Below are experts of layer 3 (counted from 0) of a mixture-of-experts language model. Rows are named router (the router's row for the expert), up (a neuron's input weights, with its number) and show model dimensions 0-191. Each number is 500 + 25 x the weight over its row's rms, rounded and kept within 0 to 999. Numbers have three digits each.
Before each expert's rows: a language model's description of what the expert responds to. This comes from a sample of Wikipedia text that the model never trained on.

# expert 1
It responds to: Middle or final pieces of proper names and rare words, mostly places and clubs, such as Comalcal-co, Stran-ra-er, Alexand-ra.
router:511524517497522503564517515425510517496476470505463471484552509482511448480517510488499537483454501498487511529478522490461512488503534475500446494496494523484518552547495503429489517489486475518510497502468473501515512495529482524473520508516493483517542513524478490468506522491525462504509493484490498536508480507462495494539532460503545521493460506510491512480509498500525484483469468523512507513499447476505487508487474493486548468431488493511468513569510496463576472507491514560496537473538495507522482523483500516534509474497504522497498521525507500513520491480513511508
up4:514509495464518488503500529532458509510493519484483488499512515493558542447510495501545516505464486507453516460485500506508503457481523504510489489495520498522495548488513511494481509538490518494472556422514507496526509474471507523481500498515518509469495499531437518544496500516465548478503481497503524497536536495502454481507531512528464450460479434497490543481547499512493483519498503499501469492479492501503503500512500474545445512497496494537526465500504517524478523530458488490520495527488531447470453497542499546485506491518452500486538457499532489516497534503496500480
up5:503484504508495504543520529465503495517525516496493475465469525469524495510447445564502511494491519464455537502494526458461515491497505459502567495510484497468496471557520482525508511471489527496500510467514467522507493477504512484487482499500531538468515522497473501503499476543536469593456479494471502517476463503542514501504445511511469508457545504522465496510454496489499530521487504506520517501489488494553505472503560511531476504498433516490483478516459490479518525505487522512483499532521471500510479503508462497501503491495485523511537509535503505537503490474489502504
up6:506480479496501447513547480508500506523487485524453523531508522498477567507527489493508492492468503506495522501524525512492509498451532507500496560494508503524482516534433493510523490492503524477496503495504501497490457482499490482501523503497412495516507517487500491441522558533483507448515522493510488540503472491530479515517483547483514514455483497480489520468494444505481525468490500498504506468487469496516505478514477499494498504507510499502516525542505480464490496500522466545486525520528444527513468493563447512498539495526510469503503510468537509508535505485415490519
up7:517498500437521506469496493520521501544481513470511512479522512505525456470499500527529483470468515479504457529501484522465475489482481506493473522512462507497519500515526496454524509438484502493463502566530498485481502513454520479494473443460524511485490514466511485509479509518471495475540512503513478500511497521481518519499491516489495520499450494465580476495547494467580499513499500484513500503505514496512500485503497522493530501479549488474507476502538525491517492496494501530488530508460516485532519516486500497532495503414471478552496494523516465508502502505529497579
up8:517552494465506498492500503499488482523500519491483473494493560486483480537530500507529477529484499495500490490537500483499501476475492491490497497511541466487552458463494500569531515494521516494496523502485502498467509507484512463491552519477515500504519528508496430526497491438533524518517488506503491506522481503510444501498494483469476501490525502491500511492507446499491495480494507509508500488490476494501562514486461485509509517516490484422483467536481480506494493505466482490554467480455500555513499501553493465491467508506467509481525500522506453532536512457484476404
up9:483435557504492505519510478500517555520531476523458514528493488515435485508501504508472550503491509525496451477558532507499508469499519528487505438545471457521521445526529518509523524452509516495480502485500510479443494501519507457539502560514493500480495496465457478497490500483498465490525495517514520507460492499471515480493508498452495508474511499501507516504504490514509467491463493532509504472512488487499483494517503526517482519505477467542518501465564433514513496539504500496502485478502451511481500508504558491483495482555500497523496484498505464485455502496500529476
up10:509524515500504494508516544497462496455565534494500500518523505481540501514466492496454494494484471517482502504500514474467464474480470560501484492482491462497546524484450516472470470549458499497494480485454510492483507519497494445532565489489428502491515487492489532520505529476476474480517466487504502534524483512468537497468501497439495492514540500496499509558459531512529489502463515483499492502509457482482465475504498504528506500505482448505477484505504494495512525559491473490499488501473496508505523571469500547510505495508482467489491515494470494482515506498491557481
up11:486489485526461491476510511525456492517490524493490510494496507508430502493507499486498499475505493483495527527466523501517461515483498497509465520494453513511482468497531487486489506500523493513518497496478527533543462532480536501540463559519532431455484515510474489508505469527455506502468432495511531515527472456500506494499519506480536501467488489498464529501479502503503502510484517496497510526478463516420531490486507541526499502546498481504425488491451484505500523479498520509515479507468488492505506560499552519497477511495500503479490512449515545493515437490495508550

# expert 14
It responds to: Number words, digits, units and size adjectives in measurements and counts: 52 mm, 1000 m, million, five, large, long tons.
router:481519519492512485509501499490530509523525482553497445485520535515517487517481499569493543539528526513513509529494506487476483533484516452547518521511508502489557516491536491475502497499531492545505518480455514506472505501476485491458539553479495466538519525486454507497507518505487525504534492497507492525485543511532558512473536528465499519501496483474530499510525483467502480477540521556463500481486531490495420452519529517492541449496456500506488536478503513518520553520495509495499535490482487476485523519480480479504512467495529513498516478502489515507479448488482500502
up7:502522488489478500461583511526498505492501502492438494499527488481491480512519485531523517500499500448498483499505500497474509537458502534500519542493517530466483513497491520490461509468450475495501500494541492486508472493515536495512484547497486518430508420458497588522469520482498547521487514506502472555460494497497503479466510510492494527489515512540492484532542499516494483457469500495516502452485499517527502505565500484506508498505477452508507495505496472499501514504473502492477502489497500504459517525543472519497498442501495515515477492463487508532536485530545508520
up8:549506519501482444562502529504486534510505499525461509485528495479504529512535478522505497495491494483505503495493502490493501498542466509501549532492482501525437522578522503487512492484486506512498499539526488481518474505509500521489532491519540499462511472437511497448508504535453457515512499487496501506485514468470444506466492508505514481520479500507465511464500516521498502513503541527459487495508518451509525510482482510456510508517542512466469451460482496494482509524500503468469478496518548459492494521538501479481488450501499432502517521564502507465491470476502525476
up9:451459497512510491493525558520494576502468499521520493496502494492490494462518516516476514519493508507539455492482499495503519441550530510513505514488501443485499508517526485511496490497558490499518491502511525490503524485515444502507496491484528494496497471495506497498509471502503503438516516505502432495495477504535508535525492497473452520493503514461471500493500510487502500498545509466500515521538497551497489494527493533510520503446493472421441497451473500521501513506526550484504502525538491471501476488496534526472544464455505546479500512456491494522501499525549497484
up10:511499528486523409526518491493458505500497480501463480528448476500496459493486482544526533495524517504514521518497543509482506503531485499510513526460468493499530480510506522517504489499509496509498521515491524510495502473493522497499494498502501535599524497486448531463499524487511524472502519548500488512514534510509518516528498552526508604464482478492487468443484502549512470503480493475485500535541506537453483518496491487499539514472501509501494519480538513545528521497479510519510481491510467502468478503487506478502519476538506497501502506497501500491485480454486439498
up11:513535476508488504561501500497510536493476510486460483548530494467509500492534528509513469486510498532575517496494495477498516493504473490485505554541499486497492455513497484494554505497509476488525508477509454457511518475502449558507497505537497501497450515539465476508525509489485495528506454491531500484508496522510500495485479476513507497478498497506504481495487478498497508483490496454481510532503463498502497500494512509506507500505499485508525504486506541501544456614475493426501497469496500518501504507505513441515471548486459492463518540485480433514508476506494508539
up12:507477542503491501526504485533464519509504498489456477508454478489512502514487426530472504487494502485498505492541484498502504492513499501517488496529538494413507498507558499495537453502503538498494498526491476494508474471495507456484446476498466484496506506521498512500495512541533438489465484525504493485492496554505532449498490474516493504485496501498518510510541490506502517469498523482525496478504515539516504484460459478528473490510496492502511461516509477506445498526497509499458541483497499481493478535518538564500525503498460465499509537498586532500547541540525497498
up13:480548499530492494486488455507495484469499488506502568508501550493497518483512499481476541502501433472512473494491475471507532514575491505502500477508474538508500485529506457475457475525481526528461465489475525473502495482487500561504500494505548508461471475536486513501486499521503514470494469467510495495499551489433533494471491511509495522490461488508477521519502497456499483505513520456510520466526528522526502498498471524491491496441497514484541538525471523506518497454438549524511554507487498486469501508493470507504466501489515508519490503513501501533512499518446535493
up14:516501524482499467499521474510523528485457471485485467462508510487555487480449521508495456553538513534528520519462495485496500464514520510449525456500487514537494498472477518445517548494527486504462482506496436497512519514467512512504532513495514557519523539476493500447493507500496506505520516484531517549491487525450541480482543539508500499484497481446488494524543471546501499485497515558529454495500486524519500503537481522491510491485467514513489457503509500497501472523535495517502493520506488500501483493482491472478504525491459462501471475547529485461503465472533497499

# expert 3
It responds to: Capitalized first words of names in tables and sports listings, plus list dashes in taxonomy infoboxes, such as Detroit Red, State, National.
router:478495492496484506496532552475535522503488536488463483514505529491499479523482493498485534484473493500465493478476530473491489445502469454518483453433496524512518523503483479459484520509500487464495508519526497440497510569454520519541490543479513517524488493522502504555528529529526511517493496483486481512493515500492506502520518474451500498499445562516509505540469521526464545444473487530484507517492514539476512531496509537500522500516501500513476480478501486505509521512537511501527536508528490510482514494520521508458528501474516504480553537487535483540526438522518504474
up0:498493448478500485490494543511502508592516503477509460510470571476500497460508505441500520491557557479521487512519532541474494531504500527476485522484514533506507555507490555491502469530524458505479500504500476511517493507541492537512513532504506465498539496518474447449487499504497511512448517516497545493494491491467497507544499503498532507487473532522468507518533512502534493529511529499506491502500491520512429502506480534476450521491487473501483505545513432477463466478481511517497503487483523491514510480502497489471504538517510502501544487501513498505496500499532490506
up1:447507504486502498453508488505479528502543500482497518488479573441501497482494511534498507500473513461506503496485455505534521425491535508524562493545466538479519539500502543515465522496500487498523510496464467455524508518497532523496500525487510538506507543447500453505473556526483507515509457529500523489493500528489496519517501460501518483506502508494540502500490507522517454499468458506503511491512502460501526473523542514567500491508516485500515501493490503484529505538471501497496514486498495420513529517567520495494509471501490520548513498498513483516480503507518505469
up2:501490517548444521505501521470484529487519499517476541495501468551501505528509529566500484500522488502480486509514529482499478508502502499481491467522519540473526508473472472548533548538504456519494470499486498495489510520497519545454498505480508423502468533567496440520497522476512500511557462487490478465521454488536499508508473504493506491496504489513494488497496548497500528490515482510518490496466532520514499507470516516488547507521489500494498469463461489491498575501499506480479499451520528536539493487517480493494567510488510527501503520490508471512488489477524549515
up3:537451510496515511494449489452533487499468512492536485515504504507475502498504485492458528495510519496506553527465534518512537496503488466502510451550461500499494493506534490500473472462530481457500537504506490425511502495506522504517485472476496507473494492514486520510487500536504477493511498522552536471526474483504500541510487489482499455525499491514501474494512487480494454469472506517524485562480477497503489467502490480520443449502551526470513502505518500495513507499504486511447500494459550499555517447486500486487503440483523477582502529524474501478508489510507506480
up4:547501518494492472431505450527525513507502485510499507508512502527489513496469509498516527513513465506476456484512501466496494482507494511495500501517519488517505500484486500432548549489501522437507511525523503516515500490471500540547510468459488507488523504493502511555471497503517501505540491520517499499449487493467508498495505544466462529488499411494491506493500515455505462498502532527514464469501519531502556520536492475501506455469490482490512501494498523496541528497504501509461523493481488495489514428526489561502521487548499457489511433499523468518477504538510496487
up5:481496487510496511503500501459530515503509501499487541524518498485531498501494508526500510504495571494464500450489516427579490510553477483485497512500455500506503480519509570511531527502535489501513504494519487529500499492521445484494498507502486526500492494493512512438491515522495525524508508511454494486470449490513522516506500585476500566516452546494473566484485500504519472531501501494462485528499499518479561468486501468504504500436484523507501495487505496483487510509516494508454478521461502489518514523500523473516553498512493449505499479499489472496493479481488495480
up6:493518522558485453452498501500494495426488515485489520504503494498525516544528464461500508493519503515499487512464510509498498533505543480538498530444485433499503519496500527511494473500488468509460553469538527497520498504502462454500450550541528486488494489539528480501508490525513523500507501509462479473498487498455504464504452502457457523489492513548480513500466520501492507515513511544499493484499501479499522509517510524499534481476447437497482477485515538542509512502495528505478461507498487516492496455501493496507510448502507483459490518503513538485500452486508440506
up7:528489500529493497533531502485464507518500489490509573472506483457508525435508516499507519513542515500513514500510482490537507496498472479462490508481513482461546518510526516500509464545524480485506504478457462442472539533482510494529482501496499484502486515498493499480487477470512503536512495504518506526494485538455528489505497481466582479495580485477533504509506503460465505492488461522537543517507524530503460515516536472510506517568488492445502499471523511471485493536496502492495511460483495499498454454505513525475528532554486511495519518495492513538474496505510492482

# expert 9
It responds to: Verbs like was, is, were, been, would, also and not, mostly following a subject pronoun or which.
router:477485497486488517497501488506504520526495551481486476502554499507502474483498495562497522515477521513485518474498485510476547527467482463521440516470506465468508511503461510517474506447497492502529487554470529505461487507479484467524494496481478543476500495532504481494563464531458509524516493480469488528492564505547535542489501491512531493516511496486497487465491487552459515542526476501550497432458461487488504476508492490470493482488512489486528495472474486515515496501514520482511467479484523473510528482550489497501495478529535512500518522536522477536538490472461534500
up10:493533488490529468501515521486462499495487495459500486520485505444471496514525477457539463469545507507492514486503508518489473499503533489474498521598457500503501527535498468491499483493471566409458496495501508463506508458483497508540502498516555508516494511482489475502505502530508463468497509476499513502528506503486522460497475471482514492501493480523504514445519511487576566469494488510489503489494484480484470500479469525509514516511497499482500533518519464514498514547506496509507524486510507539503446509514466485500505520491530471515500503499510457555465506502517479468
up11:507485482477490451514518482487490563485482502492485531488544472514530513507495524475500479514471452488525544488502510501523549513511497576502498492484554481533495516492489478488463491513577536499490500531502499502511455478501455581512506482508491489510543486506491502500500501521477476450498533456485480499493465441501476492507501504488528501487526494461499501501500491512532504549463503514513496547472519455491465509500512507502481473551509533484519523507484506526494510488486502500498480566520503499494500518527523520506468503533527479538501571522492480443484500500486481501
up12:471502515467524500482519546480502488501464450523500501496503512504495512541503489518535426475501518501451500500494496544452478506501537560499505490501530474490500487506520527490493542479503496497507497542445529467513517498509513488503454502447494499509494488495487458518497538490505501494513457457555510503537491517512489487523479498499480508503495539537453481494502461472578500425484522452504481518499464509448472473497515473487521503469489463497500493491505493525567483481479503481499522489510539508495509474479502482476476513515535495466490479456528514505512541476506481474
up13:442495465477517464481466506499520519443495527524497471481470493541498495510503499498503503471470498482494538492462464481526526493520486518507517477448525490480503531475507493517532508480465495513476517521483564465512457567494505496497485499514496466475460510496476492492489502510523525500505494498522528493535500499514511499485463528482500456499495493485560504568526485505523509500470484502496519430486493500452485489498546508472513472478551504586502467493511551508539507541517534469529523513553510505499502494509527499482493507503527531528462535498485500494500526517479522509
up14:502514511498541457450535467507474509512546502503483502478481495505491456429484481499495496495533498535500476541500502557512522501556497550485552510461490493533502469470507455472472512502513493510538525489476505488493484508491492481506502502523521504501511492509525490506538524549463500464511519472495504493512443491485480502489499471498523490571506484509529504490503496491410524510449450506550481504507463473501464497508510481468519462529456517504450531504514502505498536517509546520466487491542508524507502540509510509494499536492497522503528530493523524498520530516507481500
up15:550499420474498510494522511490542496513504516505501467549448487500438502492489496508503492482505495508513456476504460529486512490490514500505461507512476448469557501524500502501502492509516517511476477488524453496518499497485518451504498546471501501480497493505510507510515500479531512514499475498506511527505501510532525505516523518503527508516509512474517477459526486536524488477499511505481562512579533501476493500477510501516522501497544506476516476457519497492470518500510476494536500485459541541491500482507449521503427418519473486511500492504572519514497503495465460522
up16:531519488504484513511557493486431491464498500497537496445453475469501502500462486502490514501490496515483479498526472489502516470500492517472496510484494515497498496502468541502540511505530525511522495485485455512480478458506512485519492481469502500461476555494498530497517502522500444524505472493528491469515548497495519533483457499469451492502512481542507484498496496503437495527541488528517552506518471550512426500507499484486464502471507557501440469446486509494527551512462486520481501496536517500503506474497529504517545473499515497498502516502520539501493489471471555485
up17:500502527515518473549473476500520488528498541527497569514504503495508503495513494488499500504512525524477452471501498501486543478494537509528508500495459494498503556500549452468484510484506499523477510525490501523506484490497493504433446487506490463484455482521536481487517529460511517527453456520525501527504493483516550450533557525495495500463485522480499471477475481549492509451470506448480514527425501505506492464533500492465527498504485475482475505485498470468461512464517514519540431503505499464489499494505499493521514516483513512477498498506513533466480502514532504503

# expert 15
It responds to: Opening pieces of split words, often after a hyphen or article, such as Sol, Ge, stor-eyed, blasph-em-ous, team in First-team.
router:520482509524469518554526479493526504492466484506484474462511550523492476484484489506535521475493507545475485518500487532476538539501462505484494506522518506487487486527503467492522497509540468484509491526522473486485500475473509519514560528503525500496512487529503482537506503477498521540516468484501469509519535493477517512464516481512521481514483459508422503497529491437479486532550510538507474499493522521517475523498540527509542462516495485437492474507543502553453496514573489505458541491523480473480494497500547499525498544520513514494448480512491504500473466483500498502
up36:494538470483522527527511494453497489466499540511484512500511534516489501523460516526516456534467474468515520493478497494483499466534495493478507465483532490484505526495492458461555422491538490476531511501472547496535508490484510497489486520543497501507519487496496498500533476473472515499502531499489487496502497469467540516491501500526500517501524558496481457542517469536499506470547516514520483451504493497555507492479452444533510479499501504497569505479522492470504500532545536492512574509493520536500540499497488495538502491497528505527512452497480500540512511491517525519
up37:492484498456490505485511502451499513533498542434440516491535531493518449498501506436537468450497514538513521530487500501493501502460504471514564506481500525557444458493489499463512483491468492448463521494507502501521477558442476503504580503481512494501507509501501459535518498512509545494523501497516494513475504449524521538473499485480527491511496515488511494510508525503490472514519476506492513492510498495495502492527448521504489519496445487511510534517493568514509533482496500478503508484501482500468496530468494449458511512498495511499524478499483497513479481498492535484
up38:503547537530505501501564480502531513510496543460463513508481503464488494483506527534554497493510507491511504521506516488536502455541512528483518500509523490550500516493490533482489472521518507446510516493529509499516501496497500480494513486503497478480535509523502503505507452516552515485509492516504447481498488501485550521450466512521508481492462449533523553501508508504473512499507509521480486523460526510570474526499499479480500503505484500465579459514512491502468485513509528518502511499501506505489550528539494495489527551469537483438496474501472486477491484519510502420
up39:506468484535507504451502531517497506527521512527505503500518536454505502519472540499489513507503498500494492498505473502510497529535500484492501487488476494518515451515487496516484481563499468500545482488504530499497485503461501537503462527498475514497510486499515500563552503544490489492466492518487523537513506496519522503453534511506492455498493526524536473468509492443494527488508495474469499443486513499562525514526522470441524498432496514470484508534501504514579493500494535548477453491492413500483521487479497498503503488510501481469508475487552505500495498480529457496
up40:508463495503502513467478519537508568489550496484500516531496534467420500495501497508474491459502392457438496462505507498465499522528474501495530501489461501459513474517504453477496532522478513492519523536512500494498502533493514500498476509497515522539511517528515484435505526482465488537557494461527501494509512515521523513501502478512499487508527496496481486479496510520513502494501538529472544516534482539505485506501488533472521509503491492497537485503510538528494480513506514510488479474490532500503489519545516544509534495521500492499500500506501522470558502480509498425
up41:517480520502518499520528476446509558504468497487481488485451454503535497495486525501520531502507508485507536467566474483500511504469462479507503524530545505493547487490526482496549499483470489520521511475504485467486501494484500545498498553511500437500500507468504493419534518501537486500503499508480498501499500506504535497436487504459509485478485450514496504524449516480498509500489498534501494497512517513564512505507514491516490501476525506563560500511522500518514516496502488473513493515532484437493464535498490477509502482444475471513496549495528518474510507496454466518
up42:497509503532525494480576528494499478540513510526497469492519549489463504451480497489497504498522505487483497505485502471501451493512499524540508490536501525483512456502486512496500512473494496509512524475494483501510539531466496467507499502538543514494471534507474498497531549463523497468554507514497508486489502506555501519492515559511458508475482497506499493505501469457522554543526477534500431490515502477468475495501531508494505446438502495485495446504451500476511496514485514533511540507573498527533498491480504551471523490513496501480498485475456500471488494476510455481
up43:488529499513483501496500514494521524472435474421549472478496475446521527498515520500497506496499492497482448512520540534506501501500501497495477530431499518492489557502501516523537455495508498451486515497495482507501500483501470518499536504499476531504538514492503507470483532500478527482500492488519548479485500479516485541496522476486511490473504426467482553505512523498503501521499509504515484546529505515496503549460491544504503522496488499533548476496536493473509517498490499519474533476535499524468469531540499504499499484551497554509460452501499462530528483501464458466

# expert 10
It responds to: Content nouns closing a noun phrase after the, a or his, often before of or a comma: end, basis, children, States, biology.
router:508484492514462515502496537477524495507538522509462465512498479500450449471516506541510481494499521504506521513496516485464526522498508492497479505501512535455510523503484452478529462518473506502543488535510528510488427460483488566474498487497485550492475479565543506519528496534509516525503518496508459520453481514450502518470527535508491497466468532486514495488537467508508512551476472491535505505478518492511479531477471530504479448504502477494489465527487523511567499506494487494500489500494480461490476497510493530519483501505496526428456511531499473468474510469486508498
up9:510439513508455476531553514464499482501512519525517463497512479507570474526509507500429469509489504498505513497504500500529480503545496478445476521496471475489530502497496492518515504468534500500472477488513507521479513559488511472463546492481510509453526542508496485494489522486515496482511537463495489487512474483490492521492475474494478465504471504499470501528495490479483521516495485476489508501507498526475501479513519498459500484508464520504515502521500438504510504516480487475475450515490540495547510512558479558530520557531514504483536510505515427549492482464510556477
up10:444480483491483485470558520498500501573510507546544520501523495489499522499481501497502534516464492504538496497518545480504492551508432530531485532514508518516448500519451488516492473509482472506499536458498516450548503511489503500452532483526487532517547530498488462512480495509499512467558468532488511507463507517507535486500492502511497511502508528475516513539510491487489544424495498456500500503508513494467506492478481517518489500468498495504516473517510482480489493523484484469514473519503480485527488478500474578500472525514484514479491581499520500475510482502487504517
up11:468491508517477500534570493497488498506505428478508501485510477542462493550481501469480469500515505506505499490533511485493493504510488495513507496488498529490509513461511489498540493469463482496514492535556476486487501573471509506564446504488494485507493476454463505466494517507497524474493474488509482479496512467500489508505467574504495508498457495500511501467490533461523521523512492507490514535465507500485489484577544428520469495530487471504535475485509555509482472508477505462506548530505521497544472504499502457520500461474509483500496483494496481528502508512486510461
up12:467473463547496475487489527497498501501508478497485510501478517509512448514520508492506544502506502484502494485516496551486481501453491486484493481462504528460538519456513497445508485449476471557498499492489532458503505495475527483493517481491497490477470473495491493509436503502470546508511531508487498502515477469509431500495506464507499498502532520513491522534457554532490490503506531529493552458478475495477496529460507497507523465502497424444518492506466499485472492520518513520474450488519482473524569453520488490495471497498509519539488501492498509501522467504442496493
up13:529453535561429520468527536473498517532501516563485524524487490497539495472511501511497508498509471486483494502536511451509532531532503426564538504495507445497465510520465486518504490497492480458494497497542490500516479502509512493503500518459515511515539528528512498532499519487479527552496501495511511512511509539485513530507552507486496507510514477480495458476497520509452511558537501497455482532540469500511518500523501516499519455523511523496487495458516527506446496497534525496494479501528490485538530491506542457511482490527521492504500504528508504497490483491460541503
up14:464504499535504539499510509504481455516495559541431495504490505477502535499509474475412482530477454490507499537508499496539491500487483504525497490504474483478512504489471489495499499518507499485484469526520493505471476561474547525500517507476489510485496514507503496511508548474503519521487501455426500512561427554500500509475501515503490500512509467498497519505497500481481503522495494482514542451465497500513486537481522515530423456508517548482477482525488485494515495503547485501459481504508499494465523481489482503508493474475515516501508510506532488465475477515505543553
up15:504483501481493516501476492494503498499557486519516516468506512503491436541497495579478528490492474505517471516479494485478513456484488484484500501499500499495494500531497491501456482546511474503498517509488537496520479484487500492424506501499450488493530536483499550459501502523494502534528495490491503528495451450498474545535501468558492501485529494478496504498574512522558506519447499472500483472509501495471522527545476487503486483479493552534456533494487500517506473480511476490505487505481489491522419468452494521504496510523481526514455493508469474526501489471473490518
up16:509519532501499478435500465503493543528476519511443487504511503505494497508504499500499444509500517464518505492479506502517516458506516502461522499501506524461541507480540525533530504510466500476492480503516513492416554472504489508487531519500505505510530500519479511502492501532451496509540472501459520507499491510502455489519500469487538491518497495504509499519513483465549478518416522460501515510422447508493516471534515452505447499504537435486501500552506499500522532519536479499490500490528505462517483477505501533502523491499542499483495508504500527499476501503505540461

# expert 11
It responds to: Heading markers and category nouns in headings and credits, such as ==, Personal life, Music by, Team, film, album.
router:484523529481520506495578438499530503508530533518467471484460526493500454494483514488481512560547463522468492501483516491516515480562512529484480505487484488459493472477502476490505505504539506507536506501444496488470477487469496457518482517500469489499562514506484505492508508466490503505498479536455495538505483505493496527498555453490532506485476522506518513520524491505469508529527488534473502519488531476466481510530531512499479470480516522501531452535538494493542522538487473500463508477497507475499481515537472554509522516516527480528496478481533475462523465462491493484
up2:506448557450481510510500478500511479483501492451476488497543480490505470537418523500474505546490495541487521477520510460495495476519505498502497494499489506452500503489518538489517516479486488499490500491480517500468520500501521488540458488508531479567484531495488502508535515502523535500500474508491541496492439479485524556523497491473499474517482448464470475503494508523467501457534516495502472468513473481490471508477562497509477492519498540459488536445499534498517499490520559506505525493500506484541489475515548483500511485496538501514497493457480496527563498498510525484
up3:496501486511499487451464475469506497502452485442463491497500510502495527483552514513491515501506504476483501522467487505533509450484509436506498493501438499504552501495546503528509484515520520494461495517547524514496478492497472509489497497512538470485500478512476452496437472499509522459485498504497505523530497547504480517525484462502493471491521500463494520572433490472472559543537496499504476514495494532531530512500477506487469501495475488496496523498516543536505479513464520528473478540516505506446545511532484502495500490459528510471497501489530531481497516535540528497
up4:552472454488522527462494475487504504498474518492535491462480500500485440516506518472478502532467523498510509500500492449510511517531459492528543487534499483484535536517522520492505510528436515457518470495459530474447499513580459498486481516493497511459499517502544494494477504488496482535495526504464552492500464487483501525531489494535500528544463500482519507495472477484503508528509502491486487501497475510492481480481461513493479445506500509487545488504535532509457523488509518512460489437488480516493506502495488469493502478478538472508505527501562459520483509447490510471
up5:492529503504512497542446501493534500501466500522460513503504506445472503546520504497484506496538551492517504504486499523506516501513510530515491540509448510464500496507497532410477516488495505471492491515496515458495506488508515505481472510489515571493505497507458511491488493490494457476535496512521504516468521543549532485526479503551562477500480485498493495539509494498508449476498556505490511500443487490494491468523454502495513446498482490495487505475500497563476489502500495563440504499494517473502493506518479471532511503519436489466460476493513491494500464481470501507
up6:498501518494507466496464482504489529481510529480489539498516479501431465462466498496500504489564501507495495494481488479482505468486545511516471485502499507513541508463527507508493479520518478480516500516523522510499489504525505486497493554497500548503499554497500497492465505489471525504504556492554509525457461501470495505445513527477420552487511505504473515467484536467492510496520535504496504500477498501505476572536493532462524482541478506548501488507537542519501498504501507493488480460500488483529480504486533483511545503519503525514463485491489517490569446444509493502
up7:499465546503543539507493421461481479491501452493469500520548514478485485500501491495488493508491435507496489456494475499457515529533496496545499517511492486501500445497570475561506495500506491462530482502557477490545505514545527508514492527471513454508488509524486466488518509487509483522503486522492499484520501503488489467499495507489484457469462499500468497522484488451504495522502491522507482512481537495531513485493515503520509528516438498474489463511499561557500499500510507504445502479504496485529475475516565521513491516499530482509483501512517506550488493497493495441
up8:507472518494498560501518477478513482485536498498512464483476503460474502514498505510514510510486507495537478465469470460458529515505537493504536462488490472514482516454500516483464473498530498466474487550498469506502525512431502514500529477466499525493524499465530513520501535444499508495532470494418499461495463502548503488491434501500474507506527488491463503496498502488493489514485484518477482472533528491509514516510496490466506503518552465526510548517516457455500541500498516498498525491527510492480506498430511503551553514523479464557526505497508514502485517476475495495
up9:512522516527474498493481509559479502525501501497462487455501569498489486500506485517481516514444502499498502494483474511497476481563497508477517496562535499469486488501505517485498496494498496463505505500549490516462505500511499527534468464497488494500522472530474466470502537507425499505483491464498518529499480495429487508462512522494486492520512487494514519546464502575505470531485517481506450491498497530475525491506541548477480460500523527466500479532464523469480501479530502523504468455535504484505483489539506523445489505508539462484496480482536521496509477521459508504

# expert 7
It responds to: Final syllables of foreign names and words before a space or closing bracket, plus infobox field labels like Location, Genus, Education.
router:515487485503491494491527494497502547502498474505444458428505549509508513497511515505479507486500516496506540502440507498499550476499527476553486501512496477468491490513494477473477484480494466499461522476500479499476533546453474512483475515491477491475521501510473513526528504494489481539495525484493490500530473457521475558543537471507510508505507468472505493490463517460486526514476490545535486505470526465482491496514536499497483481420475458487489522481485522506492516532516506499468539476493462497511515490493520454542530502503497514482438524508497493519539458450501513452
up8:464549548500491492453487482509479466494496520556492561423504501518488468491499481522475564497482525485499510500502505502484519510511429500478515466517510514503532498502482465480503446555506513540497528494509523487527520515513483522489506502478499479478496477504479476488486498537462540524488545519479509493496508497463541504491478525506525488511503513457461482530498481504486493502507499495502498482517554457480472505472512513510508499430488489466525469470536500486494492542493474501494515535540517513559488487501485503530528506492537551498509500495500532526462522491506470559
up9:533479510502468429481491473502530521506505509524473501490437473514536488481540495502505501507498499439502537496495492496485510482506494520567496483538502511491534511507511483476452539482491511479506545512496513524509510525500513491508483487514505530476500512554543471491482537484459502465464503518462490479496486481475496445487461487492498453487500500500505507533486440409559529529518473483481487512513501499495470534522464543518512519481525511505463491513500480512472518452477481482517495481466443504505530488485478508499492474475522464500461541514488497508480491524498492527
up10:484469546426489483484506470503487507485476525482504495502503511475492495520500515511501535553459532538475425500551457503502500529501563493483529485505487523474486498543457491497501557502497500505501497478509480488541505475499499501499502510480519507526501517496510434502506527496525471452450501509505522456473494500422493500528500515483476523506507508466497513466499504476495512479517500466492499449515499510497521507520482495490506503518474480455499527535496477480481482471481512481511483526498471510443499495505502493480505503522524477501502488600533515562540482499499507482
up11:483479553504502499492505437486501513484501501520489497501500485492532488523498506505494522495496490512481485483449517522496498503497518501493520486489481459498516489450504478508509463488500454443505501512453497503496513458506521452536501491540512477541498511503488515426493550480508505500528495478457541438474492501511476500476519515506450539486488467518520516485522498485500497463441494494494502526526493485495492496466455496504433502493498501426466528550500487476447549503526505523508486498543510483519538457496475508494549524476549504510515487522484498524489538458501512478
up12:489486565455482519482528455512514502499524476528493578510503508514527496494501513500460498517523497488505497485480485500496494499541560500548509463514508518539487507509477512489529445511500504465502502473520477485495491484470500496453509515465494486528500477508493551466506519494520506486519507442573471516508538483563489508486474507531506502511520490447479498518551540492466462531449476495498510516529454475479522506505481535476527492509527505499495529529501517546539516527498509495501542503476503549522474501512529516527470561515512492487514492519476483486499536517520503500
up13:471581489503448469527506518470508492508562509497534489494495489501505509467507515465519500498510516499522558520456536486477498488494484481497463519481528496487530498529500505499447501511501499470516509497521497443503484501527510539497470525503512507475521495552519529511507520481498488446499573497528498475487509511511473527484494497506503503506459451529547465472466520480509523492516466519502485493547515479490492475505435466494503485490515501514495463552430489452500470524486500504451484438525485492537483492500455493506468527501514495504529487489487486531526506494501483511
up14:513495475481515446504492498485488482454501533490482486489509518519505525474490467473486511484515465507553502507515565517514520494499479536491504479513528502498489502508499521492505516491538485477481521477541503507508517524481487483537478496564447478497470525503508492490501591494497490523499535460542456550462525482483502530460526504496488526480507490595520507507518495505494544447493514507495513495503484496513509509475496520485485522502504513490501528500502495503490489455539511494552543500434464491487497526500503561486532534489507472464500495533503511458504462497519466531
up15:520500466488568481474523449491492460501509490520490503516492506507498509502554495502514498507491492508514496469495516509515518512499489501464526498484484503507465603534506512497492518486501499481487536546479507529528420444477507525504452500494505483495534495457507465452530493474497483458524503490460511496492486471564501505503517497495494499494521494485505489509468473515547498530434497482516455493493530542487500512521487510493516515497489480492436518524500512488500500481507516528484487588479504515536544466516516491523471454506479529475513502501520504466497499508473513501